{"n_layer": 12, "d_model": 256, "n_experts": 128, "experts_per_token": 4, "d_expert": 128, "d_shared_expert": 0, "activation": "relu", "moe_layers": [1, 2, 3, 4, 5, 6, 7, 8, 9, 10, 11], "router_score": "softmax", "normalize_top_k": true, "routed_scale": 2.0, "balance_loss": 0.0024, "balance_bias": false, "init_std_router": 0.023, "lr_router": 0.000512, "n_head": 2, "n_kv_head": 1, "head_dim": 128, "vocab_size": 8192, "norm": "layernorm", "norm_place": "pre", "norm_eps": 1e-05, "positions": "rope", "rope_base": 22800.0, "rope_fraction": 0.5, "qk_norm": true, "attn_scale": 0.0884, "tie_embeddings": false, "parallel_block": false, "extras": ["capped logits"], "init": "uniform", "init_std_qkv": 0.0502, "init_std_o": 0.0103, "init_std_up": 0.0502, "init_std_down": 0.0103, "optimizer": "soap_variant", "lr": 0.00529, "lr_mult_qkv": 0.7, "lr_mult_o": 1.66, "beta1": 0.95, "beta2": 0.95, "lr_head": 0.00657, "warmup_steps": 136, "schedule": "wsd", "decay_fraction": 0.858, "decay_shape": "linear", "final_lr_fraction": 0.0, "batch_tokens": [65536, 131072, 196608], "seq_len": 256, "doc_mask": true, "train_tokens": 883800000, "steps": 7081, "dataset": "wikipedia_en"}
Below are experts of layer 4 (counted from 0) of a mixture-of-experts language model. Rows are named router (the router's row for the expert), up (a neuron's input weights, with its number), down (a neuron's output weights, with its number) and show model dimensions 0-255. Each number is 128 + 32 x the weight over its row's rms, rounded and kept within 0 to 255.
Before each expert's rows: a language model's description of what the expert responds to. This comes from a sample of Wikipedia text that the model never trained on.

# expert 5
It responds to: Capitalized words in proper names of places, states, universities and organizations, such as Ohio State, United States, New York City.
router [116 132 139 100 145 114 152  88 122 149 122 140 124  95  69 138 176 175  68 105 146 132 108 144 146  86  95 132 104 157 120 150 133  90 151 125 109  78 131 134 156  83 182 125 202 152 147 131 164 177 127 134 154 103 137 134 134 134 116 181 128 140 103  60 162 107 143 138 109 136 118 134 124 158  92 202 129 135 133 147 129 119 104 159 121  82 192 121 117 125 115 161 105 112 140 139 137  79  90 124 213 147 188 142 162 147 128 113  51 121 142 127 159 104  99 162 164  60  64 138 158 129 144 159 107 159  78  59 114  49  89 160 103 106  87 123 106 128 149 140 117 164 125 173 114  96 121 104  95  41 113 157 148 131 149 159 125 189  92  95 151 124 166 112 131  83 122 172 150 110 145 199 140 148  96  53  89 155 108 169 138 115 175 120 116 116 173  96 103 123 119 110 108 101 111 242 150 128 110  79  76 141 122 114 145  93 184 136 137 137 131 149 122 120 125 122 188  89 169 113 148  93 109 111  93  64 163 187  60 113 129  95 191 131 187 160 124 160 128  95 142 109  68 138 140 128 122 142 114 147  89 169 121  92 159 122]
up0 [ 96 134 166  87  64 152 148 139 147 193 156 123 184 115 168  92 102  98 146 118  59 144 123 106 105 137 135 143 142 109 113 133  73 107 105  83 154  97 148  50 152 139 128 128 144 105 159 120 157 135 134  81 128 130  94 121 110 170 167 148 207  54 191 129  95  97 162 112 128 110  36 110 119  94 126 135 163 158 189  98 136 140 109 125 107  81  99 141 138 106  99 150  82 112 119 133  84 127  99 119 151 108 103  91 120 103 166  52  89 190 198 152 121  86 129 140  85 181 167 115 186 127 115 132  73 141  73 170 128 128  83  78 100 100 124 205 129 105 146 140 121 120 167  76 147 116 110 142 199 147  99 152 131 111 192 127 108 184 123  60 104 117  81 127 160 126 127 165  80 148 104 129 116 137 154 118 162 100  68  79 157  90 191 113  95 153 151 156 143 136 100 126 182 136 108  84 174 110 116 117 185 134 164  91 135 187 111 107 112 182 163  88 118 123  78 162 128 168 120 122 107 156 129 128 108  93 127 176 114 141 101 121 148 171  98 151 136 173 124 132 158 121 150  80 117 169 152 163 127 143 116 119 164 150 136 135]
down0 [103 141 153 115 149 146 130 186 145 115  73  63 151  95 131 172 101 119 135 195 153 145  98 171  91 113 126 139 117 143 163 142 175  36 155  64 111  98 202 139 122 132 151  86 130 140 137 165 144  99 163 173 137 213 174 123 112 171 186  65 100 146 142 133 155 118  64  88 124 137 127 149  72 131 119 182 132 151 138  86  73 119 112 138 134 109 138 213 138  87 171 159 138  98 153 134  82 154  95 122 150 118 138 108  89 100 156 135 151 134 108 106 106 177 139 128 105 115 135 130 183 104 174 166  31 121 116 100 151 150 137 103 114  92 133  99  38 109 127 139 129 104 127  76 148 160 152 105 108 122 181 220 137 131 118  91 116 168 103 105  88  94 136  81 171 111 124 157 120  99 173 128 129 202 122 146 107  87  97 158 146 120 102 142 113 130 147 121 121 111 116 136  79 133 128 158 179 185 148 170 112 179  96 134 100  87 162 147 115 152 109  87 124  84 189 114 156  85 201 152  91 116  86  91  74 118 141 154 131 119 120 145 133  90 174 123  94 126 106 168 140 122  78 101 146 133 146 143 156 143 111 155 107 116 145 151]

# expert 26
It responds to: Short consonant-vowel pieces starting or inside proper names and rare words, such as mar, Ra, Pa, Co, Ba, Bar.
router [138 143 156 126 116 162 111  90 129  77  97  83 150 119 159 138 156 194 174 160  92 101 213  58  97 152  80  72 126 132 102 141 204 163 143 106 104  98  64 127 190 158 132 121 132 165 145  83 167 144 126 131 145  70 170 189  64 139 159 138  80 120 116 130 172 111 134 122 104 116 122  81 126 137 126 144  91 131 168 112 171 133 149 196 155 137 125  86 136 142 145 168 161 172 163  70 119  42 142 157  73 115 127 131 137  91 201  91 138  57 113  89 130 151 136 104 162 129 122 131 159 104  62 107 204  86  69 135 156 161 118  99 134 159 178 105 103 128 155  90 127 121 123 136  96 154  81 161 127 160 123 143 144 136 144 149 140 109 175 138 108 124 151 134 103  79 134 149 132 106 139  99 114  97 143  75 124 122 112  97 116 162  88  85 163 119  98 103 121 123 157 172 155 165 129 136 188  92 147 119  83 126  84 108 139 142  77 101 197 123  83 132 168 162  88 125 150 136 106 136  72 112  76 104 167 130 159  42 186 147 170 113 126 106 107 147  97 126 138 100 125 135 172 115 153  99 150 116 110 123 142 132 184 103 174 110]
up0 [124 140 111 187 141 134  68  95 169  66 100 158 147 156 116 211  77 138 110 112 130 114 156 103 120 112 127 159 145  95 131 105 124 149 120 153 123  80 131 102  63 129  92  91 149 138 138  99  84 193  73  77 134 165 104 217 134 153 128 148 130 174  89 137 140 113 108 102 141 122 114 110 149 138  61 141 171 130 118 131 120 138 190 121 179 174 126  93 141 168 135 139 122 121 132  88 158  79 160  72 127 120 106  65 168 137 153 156 174 150 155 127  85 115 124  97 160 145 145 192 176 152 115  96 123  79  83 126 122 132  97 156  49 140 130 150 113  53 197 151 138 162 156  93 106 117 189  99  62 118 118 147 191 175  78  96 132  54  90 102 109 138 134 155  89 148  61 181 146 172 141 133 143 174 109 118 102 127 154 126 125 125  80 124 130 149  95 137 126 130 140 161 131 168  89 138 150 128 141 113 169 124 109 169 126 156  98 111 127 152  85  89 169 131 142 117 104 138 148  87  84 131  54 151 131 110 132 157 122 106 120  93 162 117 124 107 109 158 191 128 122 107 137 145 125  91 112 229 173 137 157 139 102  95 199 150]
down0 [149 145 145 168 128 219 137 116 132 142 141 137 133 139 102  75 161 105 125 140 128 107 131  73  95 126 161 159  76 175  46 127 134 144 113 126 145 139 101 152  83 147 170 136  86 120 137 131  98 114 171 170 169 130 182 137 148  99 112 130 163 161 119 183 140 125 198 106 149  80 108 140 141 126  18  89 107 147  71 113 159 166  70 122 138 121 122 127 128 107 131 155 157 159 108 134  84 114 188 104 151 180 126 143 121 105 145 111 134 140 107  95 139 145 129 137 133 131 141  79 119 167 188 121 187 134  39 117 124 160 149 153 176 182 120 167  93 169 149 131  64 133  58  56 183 102 149 199 142 124 118 143 168 151  93 116  62 131 122 146  99 140 133 121  91 128 143 133 108 115 108 120 105 144 134 127 100  83  97 139 126 102 142 128 168 136 138 126 186 150 106  52 114 204 180 129 116  95  67 146 128 106  99 152 130  90 149 128  91 118 135  77  56  83 108  89 180 117  61  52 160 146 116 150 145 145  70 120 136 185 102 122 123  94 161 157 142 134 148 113 142 125 167  97 111  86 100 174 100 130 122 128 107 139 123 115]

# expert 44
It responds to: Single capitals and codes in sports tables, like N in JPN, country codes like ARG and USA, the piece cha, plus and minus signs.
router [164 132  63 114 136 177 107  99 103 156  90 114 159 126 109 115  56 115 107  87 137 112  89 135 186 155  97  96 100 171 134 169 113  96 164 148 130 123 147 128 175 128  45 126 209 131 104  68 147 127 166  99  93 156 167 125 103 107 149 174 150 128 145 129 162 112 146 123  88 116 135 150  76 135 125 119 158  52 140 151 141 109  98 128 151 144  89 115 116 147 104 164 138 155  80  57  88  80 134 145 137 148 163 146 125 127 136  99  84 119 176 180 133 161 152 133 152 145 147 110  59 129 210 120  41 107  90 135 131 125 117  91 170 106 145 157  90 136 114  98 122  93 103 125 149  76 207 159 152 157 184 132 127 136 139 109 169 155 154 138 119  91 160  93  75 181 154 157 149 136  68 142 107 129 135 163 156 142 143 182 156 146 172 100 156 122 173  63 167 105 145 160 189 129 104 146 119  65 102 137 193  97  84 113 172 137 158 148 113 116 164  98 166  86  77 128 118 137 132  80 173 167 113 128 104 100  96 124 107 117 118 148 138 119  89 144 192 154 118 136  96 116 110 102 100 101 113  98 160 118  76 197 177 170 166 133]
up0 [ 63 173 127 165 135 100 140  90  97 125 134 118 134 109 122 112 152 123 121 105 109 191 131  76 142 141  75 121 147 140 119 131 151  96 130 171 124 141 100 107 102 133 125 116 118 130  87 168 152 170 177 178 200 104 135 119 127 133  63 156  96 128 120 121 171 122  94 106 148  96 149 204  85 109 113 107 156 106 127 156 178  92 182 135 139 121 103 114  85 111 106  94 116 120 135 105 122 126  87  85 174 122  83  78 121 101  82 172 108 133 175 163 151  53 147 170 104 146 142 110 121 142 107 181  81 159 111 125 116 176 153 140 165 101  85 131 102 115 101 137 165 136 159 115  74 157 106 111 136  85 111 159 115  81 124 107  77 131 165 112 179 163 104  58 148 161 142 120 179 125  92 166 178 134  79 127  98 154  75 183 104 134 170 130  89 127  87 160 167 106 138 114 145  90 178 101 110  75 124 138 142 125 143 210 117 185 114 149 129  68 144 105 196 123 137 145 120 128 143 174 161 188 163 139  88 122 152 102  93 118 131 141  90  93 134 115 174  59 103 192 155 155 126 119 108  44 114 137 178  88  77 204  68 128 134 119]
down0 [158 156 136  84 144 108  91  81  84 140 158  99 157 152 143  87 199 104 145 117  92  99 136 110 121 146 194 111 154 119 108 184 135 161 102 126 150 172  88 126 171 129 117  99 156 138  91 116 133 210  93  89 138 103 160  98 103 142 128 115 101  98 136 142  94 106 190 171 126 162 150 155  88  75  89 178 151 156 171 175  75 167 145 107 154  58 141 134 154 174 165 133 157 159 172 132 142  75 151 117 120 113 184 215 128 111 108 174 172  83 112 143 127 120 188 113 122  89 117 111 160 116 143 111  99 141 143 143 121 146 127 102 167 115 143 141 156 103  66  78 112 141 178 110  58 112 156 145 100 166 120 154 170  80 116 111 121 135 135 172 137 119 123  62  62 141 143  96 131 131 131  81  99 116 171 160 125 139 170 104 133  64 117 137 146 127 121 175 149  69 140  48 118 141 119 113  95 105 110  70 145  88 101 160 166  85  75 127 171 131 140 138 168 103 157  35 164 145 172 114 156 158 127 139  64 135 157 141 129 135 131  95 113  69 119 126 118  97 145 128 112 125 195  61 122 112 140 181 144 175 146 118  91 122 109 107]

# expert 58
It responds to: The article the and possessives his, its, their, mostly mid-sentence, plus adjective suffixes -less and -ous, as in Restless, homeless.
router [ 77 117 142 150 105  67 167 134 118 116 130 107 132 183  67 133 184 149 110 144 126 163 103  41 143 117 143 142 114 113 180  96 140 157 120  98 111  95 159 101 130 120 187 163 112 112 154 103 170 182 162  62  82 143 184 110  96 133  56  89 100 109 116 161 120 162 134 109 112 108 156 161 135 100 134  94 157  53  93  85 121  98 134 102 121 109 189  98  68 151 110 149 122 173 149 103  70 104 146 148 119  87 175 113  54 187 142 105 154 151 127 135 130  74 117 110  80 162 148 101 174 134  97 143 148  92  84 139 162 115 165 177 109 128  72 165 139 171 125 148 137  99  61 143 129 131 114  82 136  78 167  93 114 133 179 193 155 112 114 128 108 108  47 169 184 133 140 178 159  93 180 163  78 148 116 150 116 125 172 133  71 153 165  93  97  90 133 140  85 118  87 108 187  87 106 109 151 115 159 172 120 153 109 108 122 127 156 122 124 118 118 153 132 140 129  79  89 153 155 150 151  97 149  75 161  75  82 168 123 133 112 117 136 150 157 138 130  98 144 133 190 123 116  98 155 189 155 125 122 144 146 154 125 157 142 191]
up0 [142 150 207 228 169 134  86 143 126 141 119 121 177  83 134 128 175 153 123  78 116 125 145  57  85 180 125 173 110 145 162  92  83 145 120  61 133 150 102 171  94 190  96 127 111 191 144  59 151  62  86 147 166 102 151 122  80 149  88 132  97 139  65  93 114 127 151 151 151 138  68 117 127  88 100 103 187 108 122 146 103 118 102 133 102  89 121 135  90 103 112  92 188 152 147  91 148 155 142 123 162 121  90 175 136 132 198 117 104 124 154 165 170 105 147 134 114 135 171 149 124 116 124  94 118  80  86 120 116 177 147 109 115 131  94 138 157 123 134  91 165 144 132 164 113 120 114 197 166  95 118  80  96 113  92 134 126 164 131 121 156 162 140 161  95 164 149 144 119  98 128  98 129 154 214 196 140 194  97 133  82 112 158  82 126 140  88 105 143 133 138 125 148 142  99  78 131 173 135 132 113 119 144 121 144 153  98  89 136 113  82 126 137 134 154 125 165 142  83 173 101  72 130 116  68 146  44  95 145 146  89 119 123 130 100 169 133 100  88 147 151  79 121 164 151 157  77  86 106 146 182 151 141 160  78 153]
down0 [142 150 121  97 156 146 137  98 137 106 117 129  86 122  89  61 145 106 158 166 108 159 152 213 195 114 166  96 137 154 127 167 159 145 134  79 109  90 203  83  90  63 146 149 135  60 160 116  99 143 138 132  85 144 112 113 119 118 159 157 162 130 133 127 102 164 134 139 188 122 125  73  88 101 171 142  36 184 137  76 128  97 137 107 180 122 131 165  99 138 127  90 155 121 159 199 147 146 146 162 132 119 128 114 141 129 128  78 175 135 135 133 138 121 119 162 168 204 150 158 190 100 152  91 114 120 148 161 125 182 102  94 143  96 136 120 121 154 120 130 139 102 134 158 144 121 114 131 135 107 107 123 170 147 141 117 121 147  59 155 157  85 118 155 150  99 117 155 147 157  94 145 104 100 120 117 210 105 151 144 156 129 137 160 122  81 146 176 123 124  72  88 144  59 163 160  87  64 191  98 160 119 124 156 128 101 101 160 151 133 123 169  63 173 159 114 167 102  83  84 107 142 138  66 122 176 128 164 159 149 138  84 103 127 119 110 139 152 138 133  37  91 122  69 117 108  74  99 128  80 133  98 141 177 105  65]

# expert 28
It responds to: Single-letter pieces, mostly capitals starting names, acronyms or country codes, like J-PN, N-OAA, the G-LC, D-umfries.
router [122 149  82  98 194 165 108 165  98 148 140 172 146 132 171 119 131  73  66 106 145 106 171 165 134 144  72 161  94 173 110 148  60  79  99  92 113 186 157  79  84 118 165  72 156 143 166 110  94 114 154 143  93  96  90 152 136 116  92 136 132 152 130 136  56 142  97 139  93 121 117 136 141  91  97  90 133 171 171 130  72  99 113  96 126 141  92 135 127 122  97  74 165 136 110 156 125 159 145 127 125 152 107  85 157  89  86 160 106 119  35 151 160 118 177 101 156 174 144  65 106 124 156 156 199 122 170 146 164  98 163 144 159 187 169 139 113 111 150 107 105  98 125  85 153 134 171 170 100 110 109 102 140 132 113 148 150  71 104 141  71 121 151 108 136 130 133  98  97 116 104 144  82 130 122 129 102 139 153  95 159 128 222 137 150 137  69 156 110 115 149 118 137 123 176 186 186  87 143  86  99 126 165 103 131 147 124 189  96  97  91 132  99 203  81 127 174 148 119 173 152 150 138 148 120  90 130 111 171 190 133 106  56 104 121 117  85 162  93 112  96 117 128 127 114 145 128 131 198 131 126  94 165 142  68 109]
up0 [150 105 114 108 173 151 205 104 120 122 122 157 152 152 113  95  97 129 124 142 108 114 172 110 173  93 173  76 130 139 165 123 121 150 169 115 149  90 153  79 148 162 226 115 130 163 159 137 136 103 129 125 135 136  99 165 136  79 125 166 107 141 111 156 115 156 116  64 104 110  96 131 139  99 131  85 126  43 154 136 152 184 130 163 175  66 135 111 121  77 135 106 129 200 102 111  97 133 101 125 140 116 173  93 115 112 155 158 150 114 116 160 111  95 119 155 181 185 191  99 142  67 147  71 114 143 126 118 120 173 172 168 114  84  94 114 115 120 138 101 180 112 160  83  82 192 155 140  90 114 148  61 178 163 113 155 122 105 137 152  96 106 145  89 118 102 134  99 167 103 114  79 154 116 182 117 107  95 118  96 144 128 109 140  77 143 107 155  99 165 141 102 113 161 192 109 170 116 135  99 131  89 166 140 150 127 129 125 119  88 104 205 121 112 175 126 150  90 142  59 103 129 116 162 116 150 155 118 126 214 115 158 108 116 146 150 105  89 165 109  69 198  65 189  74 172 124 155 110  64 106 117 129  81 130 105]
down0 [ 92 137 131 108 130  79 138 156 114 167  46 191 142 143  93 141 104  85 155 187 152 151 162 137 132 142 150  99 128 108 111 152 135 127  79 104 137  71 134  83 132  82  85 120 126 170 141 101 150  79  82 199  93 105 142  52 154 129 172 108 120  80 180  88 137 119 125 156 106 148 128 154 104 118  78 132 162 115 138 101 140 142 130 127 159  99 223 148 144 136 158 133 111 157 112  90  90  75 137 139 132 129 113 110 126 107 103 167 144  97 149 153 186  64 139 134 142 165  95 126 100 132 147 164 152 113 153 152  78 120 130  84 143 149 110  81 133 164 146 101  78  85 125 161 175 133 166 105 230 165 176 185 154 142 107 174 193 120 136  92 168 150 103 164 126 119 198 114 107 155 126 140  90 144 162 186 125 117 152  92 171 163 139  94 140 136 184 133 115  76 182 114 130 121 147 101  87  90 100 139 161 153 157  86  56 147 125 146 120  97 126  83 116 141 134 129 169 137 152 159 147 126 131 142  83 159 122 144 117 116  93 114  47 120 142 153  81 111  65 134 127  97 134 191 139 101  60  95  76 102 137 102 102 134  82 173]

# expert 52
It responds to: Short syllable pieces beginning or ending names and words, like m-ice, B-ron, Qan-shao, Ro, dis, plus pronouns he, her.
router [124 112  75 114 106 118 138  93 109  67 126 161  97 131 170 196 138  64 124  89 148 148 139 179  74 139 129  96 113 173 107 163 141 151 135 107 131 169 131 156 137 155 124  77 118 157 147  66 200 147 145 167 124 161 138 119  91 153  94 101 170 124 167  95 117 127 118 120 183 127 148 102 147  87 124 143 122 105 151 106 132 165 101  77 174 108 100 120 170 146 100 120 133 163 130 158 129  51 138 149  76 101 120 147 122 162 126 137  75 144 196 105 125 123 148 118 114  74 106  81 144 139 112 156  85 142  84  77 127 121  91 123 107 151  96 131 182 159 182 135 116 163 178 118  87 156 135 144 110 143 110 139 119 124 182 131 102 100 184 152 108 143 211 162 150 100 137  96 144 130 144 145 144 128 124 111  97 175  89  11 174 108 150 114  77 110  55 107 151 179 140 117 124 181  58  92 135 162 114 123 100 113 135  84 104 178  95 142 154 105 100 152 155 210 151 119 151 161  92 121 145 128  70 112  84  99 142 110 112 148  89 124 150 171 109 118  94 124 179 138 108 122 133 112 158 180  76 158  94  96  91 168 215  96 158 125]
up0 [150 138 139 150 122 103 124 160 118 100 128 146 137 173 175 103 134 152 128 156 134 154 131 141 100  91  97 115 105 160 169 118  97  97 114 131 111 114  92  96 125 128  83  91 178  76 129  74  60  70 136 131 136 124 180 103 178 129 122 153  94 144 146 104 119  49 121 131 121 152 126 140  98 175 125 163 150 125  87  76 103 166 134  90 147 137 118  71 111 114 133 162 142 128  90 127  87 105 151  43 195  69 137  91 141 153 101 209  97 120 132  75  43 119 139 110 168 105 108 114 125 141 116  69 194 189 127 148 149  98  95 133 148 148 121  91 152  97 139 126 117  94 102 111 101 127 110 118 134 109  66 115 165 148 145 141 134 143 176 163  83 137 173 101 174 155  87 132 133 141 120 170 125 103 167 128 159 179 141  90 137 112 163  46  82 122 146 131  86 141 164 115  99 142 145 115 138 167 175 155 132 181 123 152 215 182  53 143 212 136 186 135 121 124 120 162 127 115 118 118 171 146 131 138 119 104 162 141 178 129  93 125 117 104 115 172 126 144 186 117 196 126 155 140 155 157 210 158 187 125  83 126 148  76 132 143]
down0 [ 77  75 140 123  98 140 176 114 185 164 123  84  99  39  90  45 132 102 174 130  74 111 108 148 141 112 137 120 132 140 109 119 165 178 147 148 116 178 130 121 122 131 135 139 147 143 179 126 106 120 116  97 139 241 112 188  98  94 152 168 144 140 145 123 111 104 137 118  45 136 104 111 150 179 137 168 135 139  97  85 151 113 134 153 119 126 163 140 114 141 147 130  74 122 144 134 134 150 136 105 114 155 142 169  64 118 139 100 123 134 103 164 152 121 138 144 181 230 123 146 155  84 162 103 167 111 102 138 124 130  79 133 116 108 130 139 107 131 137 118 114 139 111 151 214  95 120 118 148 118 206 113  78 137 154 185 125  75 144 137 121 112 120 131 148 156 100  76 180 104 109 128 107 176  93 198 123 117 136 109 150 171  73 139 157 121 163 135 106  84  66 139 134  56 132 149  81 165 117 148 160 127 119 152  78 158 145 106  75 137 130 119 102 133 109 105 117 169 111 124 173 140 105 109 118 147  61 120 139 126 130 130 125 155 117 147  94 129 171 222  65 157 144  90 122 127 196 140 159 115  90 200 152  91  89  75]

# expert 9
It responds to: Single capital letters and short pieces inside foreign names, abbreviations and codes, such as Han-uk-kah, .co.uk, MAR, POPs.
router [116 142 124 153  88 203 147 104 131 148 124 115 129 123 131 122 109 156 108 145 118 108 139 115 173  84  97 151  95 155  84 115 136  69  65 122 123 143  71 175  75 146 131 107 120 155 101  72 151 156 105  86 155 127 159  95 158 123 144 135 136 141 175  69 146 125 140 101 129 109 158 169 110 179 102 119 115 124 166  36 155 126  93 112 153 124 131  70 151 100 128 155 154 144  62 156  99 146 112 170 127 124 104 137 132  94 101 216 126 141 123  98 180 106  96 121  97 148 159 162  52 146 140 189  69 169 177 153 137 131 109  83 163 127 145 146 175 150 106 113  97  85 146  97 159  98 147 156 132 150 101 147 106 141 146 148 131 151  80 122 139  71 152 147 159 180  97 152  66 127 127 128  83 141 131 116  94 141 153 124 165 155 107 157 117  54  76  74 164 108 160 157 116 115 139 114 181  51 146  54 159 161 131 172 193 120 116 176 106 125 200 118 154 156 160 119 156 149 140 124 116  96 104  52  76  80 109 124 124 106  65 130  76  80  72 102 158 168 119 166 132  98 105 109 126 121 186 112 142 130 157 118 162 163 110 112]
up0 [109 126 140 130 126 148 124 166 156  95 142 124  89 117 146 140  94 116 107  75 119 127 188 122 124  71 123 113 105  91 112 147 163  99  55 141 155  74 126 150  64 130 152 117 124 182  84 165 103  93  77  48 173  67 200 156 180  96  98 174  96 144 181 124 163 135  88 172  77 139 116 103 160 142 157 146  83 122 127 158  68 151 111 124  91 146 135 122 169 143 127 107 148 148  97 134 130 166  68 120 154 180 148  78  89 161  92 189 132 160 173 104 129 194 110 140 144 148 149 119 113 114 151 118 188 180  75 168 112 153 133 129 181 120 101 181 164 112 145 132  34 152 159 125 119 103 177 150 186 154 136 106 101 142  99 123 142 161 114 139 180 128  99 144 108 157 101 104 105 110 117 145 133 103 146 144 154 167 145  88 142 129 131 163  77  98 134 137 114 162 156  68 155 145 139  93 155  99 126 136  95 141 130 123 122 134 132 181  70 123 149 184 166 138 137 132 162  82 105 117 128 190 110  98  85 116 100 126  98 197  78 126 151  65 119  84 100 194  78 152 157 146  48 151 132 102 103 124 160  99  99 122 128 172 143 126]
down0 [150 153  66 129  84 154  75 161 227 136 136 176 135 160 130 131 180 123 130 103  99 161  87  74  90 155 157  84 123 150  81 129  92 183 106 173 146 181  82 126  92 131 103 155  99 139 115 140 139  93 157 163 113 114 102  78 127 154 175 126  76  50 102 121 171 103 163 121 135 157 166 161 142 122  73  72  93  72 103 104 100 101 136  83 114 106 143 113 171 154  91 177 124  55 101 145 141 139 139 151  83  81 175 117 141 170 140 169 168 148 147 135  97 123 139 115 127 149 109 102 108 143 108 140 167 104 117 115 144 232 177 146 117  95 149 158 129 107 116  94 152 108 110  82 134 159 167 154 143 142 116  89  76 100 112 194 110 130 132  94 189 130 114  86 150 149 122 127 107  69 139  85 138 147 110 113  67 118  61 125  77 152 159  97 177 132 119 127 136 160 163 169 128 164 139 193 138 122 106 169  79 123 153 108 114 113 126 173 147  71 130  95  85 140 163 123 124 169 124 117 123 123 136 100 151  88 111  97 159  59 141 185 140 121 154 156 131 184 110 158 131 159 188 142 167 133 154 142 106 168 161  78 112 145 167 136]

# expert 42
It responds to: Syllables of Chinese, Japanese, Korean and Thai names and non-Latin bytes, such as Fung-wong, Hideyoshi, plus such and same.
router [ 61 120 137 129 117 129 125 132  82  81 120 160 123 172 187 216 170  95  98 162 112 115 120 150 153 142 152 103 124 132 145 108 148  99 101 107 101  93 129 159 105 113 134 150 184 116 173 117  92 142 127 172  51 197 167 118 104 145 102 152 167 127 141 115 169  98 118  67 173 170 135 175 155 109 112 202 134 146 159 126 114 169 118 108 133 150 112 186 158  79 134 159 101 152 137 103 157  68 113 177 106  91 151 129 164 160 124 169  92 155 209 188 166 129 185 151 163 118 112 122 124  77 114 134 135 127 110 124 135 104  90 116  96 112 118 128 152  97 127 167 119  95  46 196 182 125 137 111 113 156 147 132 119 116  95 110  86  45  98  99 110 115 154 136 153 131 128 131  95 152 148 146 121 114 137 161 151 101 104 143 132  70 132 152 137  98  99  82 187 130 145 196 145 113 161  92 135 172  81  88 206 114 145 134 141 130  57 104  82 144 194  98 127 166 128 149  71 114 106 168 181 110 133 134 154 157  83 135  84 126 159 113 103 139 175 107  72 120 164 111 107  86 138 110 105 112 149 180 127 128  89 102 136  72  93  85]
up0 [127  95  95 139 130  98 131 155  84 160 135 127 136 134 148 124 190 131  54 155  65 131 153 151 139 158 129 149 160 122 164 100 115  95 171 189  78 154 147 125 136 185 107 146 117 127 110  74 173 116 109 111  79 167 106 157 139 201 102 113 134 130  90 110 172  99 138 132 120 168 126 105  72 103 145 122 111 129 136  78 129 161 148 134  99 131 156 160 138  78 133 135 152 119 150 143 115 147 186 106 148 143 121 110 160  68  62  92  80 176 160 155 117 145  98  96  88 125 156  91 136 116 118  70 169 116 108 145 163 109 150 176 140 150 185 145 112 106  91 206 153 104  90  60 195  85  91  83 123 169 129  99 127  96 154 120  85 178 114 103  93 105  98 106 169 118 172  50 102 108 142  49 162 139 118  80 132 166 156 117  80 143 174 100  85 104 100 149 197  85 195 146 148 105 100  92 106 183 125 128 133  94 142 120 163 139 137 111 167 143 127  96 110 208  81 138 133 190 160 130  91 149 184  86 190 131 105 135 136 160 110  90 168 105  84 159 107 159 179 127 125 136 123  91 182 122 118 135 150 128 110 134  93 118 142 124]
down0 [187 108 105 114 122 165  96 114 206  91 138 109 145 143 103  95 137 121 139 108  98 158 153 135 128 118 169  58 121  88 177 148  85  44  70  98 162 148  77  80 131 120 140 116 151 148 141 103 115 152 105 192 102  99 117 162 142 128 156 181  62 129 124  67 128 130 158 167 157 140 155 156 148 110 115  92  96  85 140  91 138 139  63  82 140 156  61 136 123 134 113 134 118 135 147 122  26 131 117 124  94 118 101 124 146 150 122 170 146 156 191 132 119 146 148  91  85 136 134 194 141 116 121 181 164 190 148 107 124 150 115 106  98  68 116 197 152 168 136 158  94 149 102  88 107  88 110 133 141 149 117 147 173  88 108 120 106 128 129 121 119 115 150 154  92 113 104 126 107 128 147 125  97 108 153 117 120 240 125  96 128 153 114 129 186 228 107 150 129 175 122 124 186 134 179 138  75  96 155 132  82  77 207 116 159 124 134 156 134 104 127 134 158 155 155 135 120  94 159  97 101 152 146 155  69 112 127 137 124 157  68 105 174 146 135  69 119 180 109 102 119 143 175 129 162 123 176 142 186 148 126 136 122 182 117 123]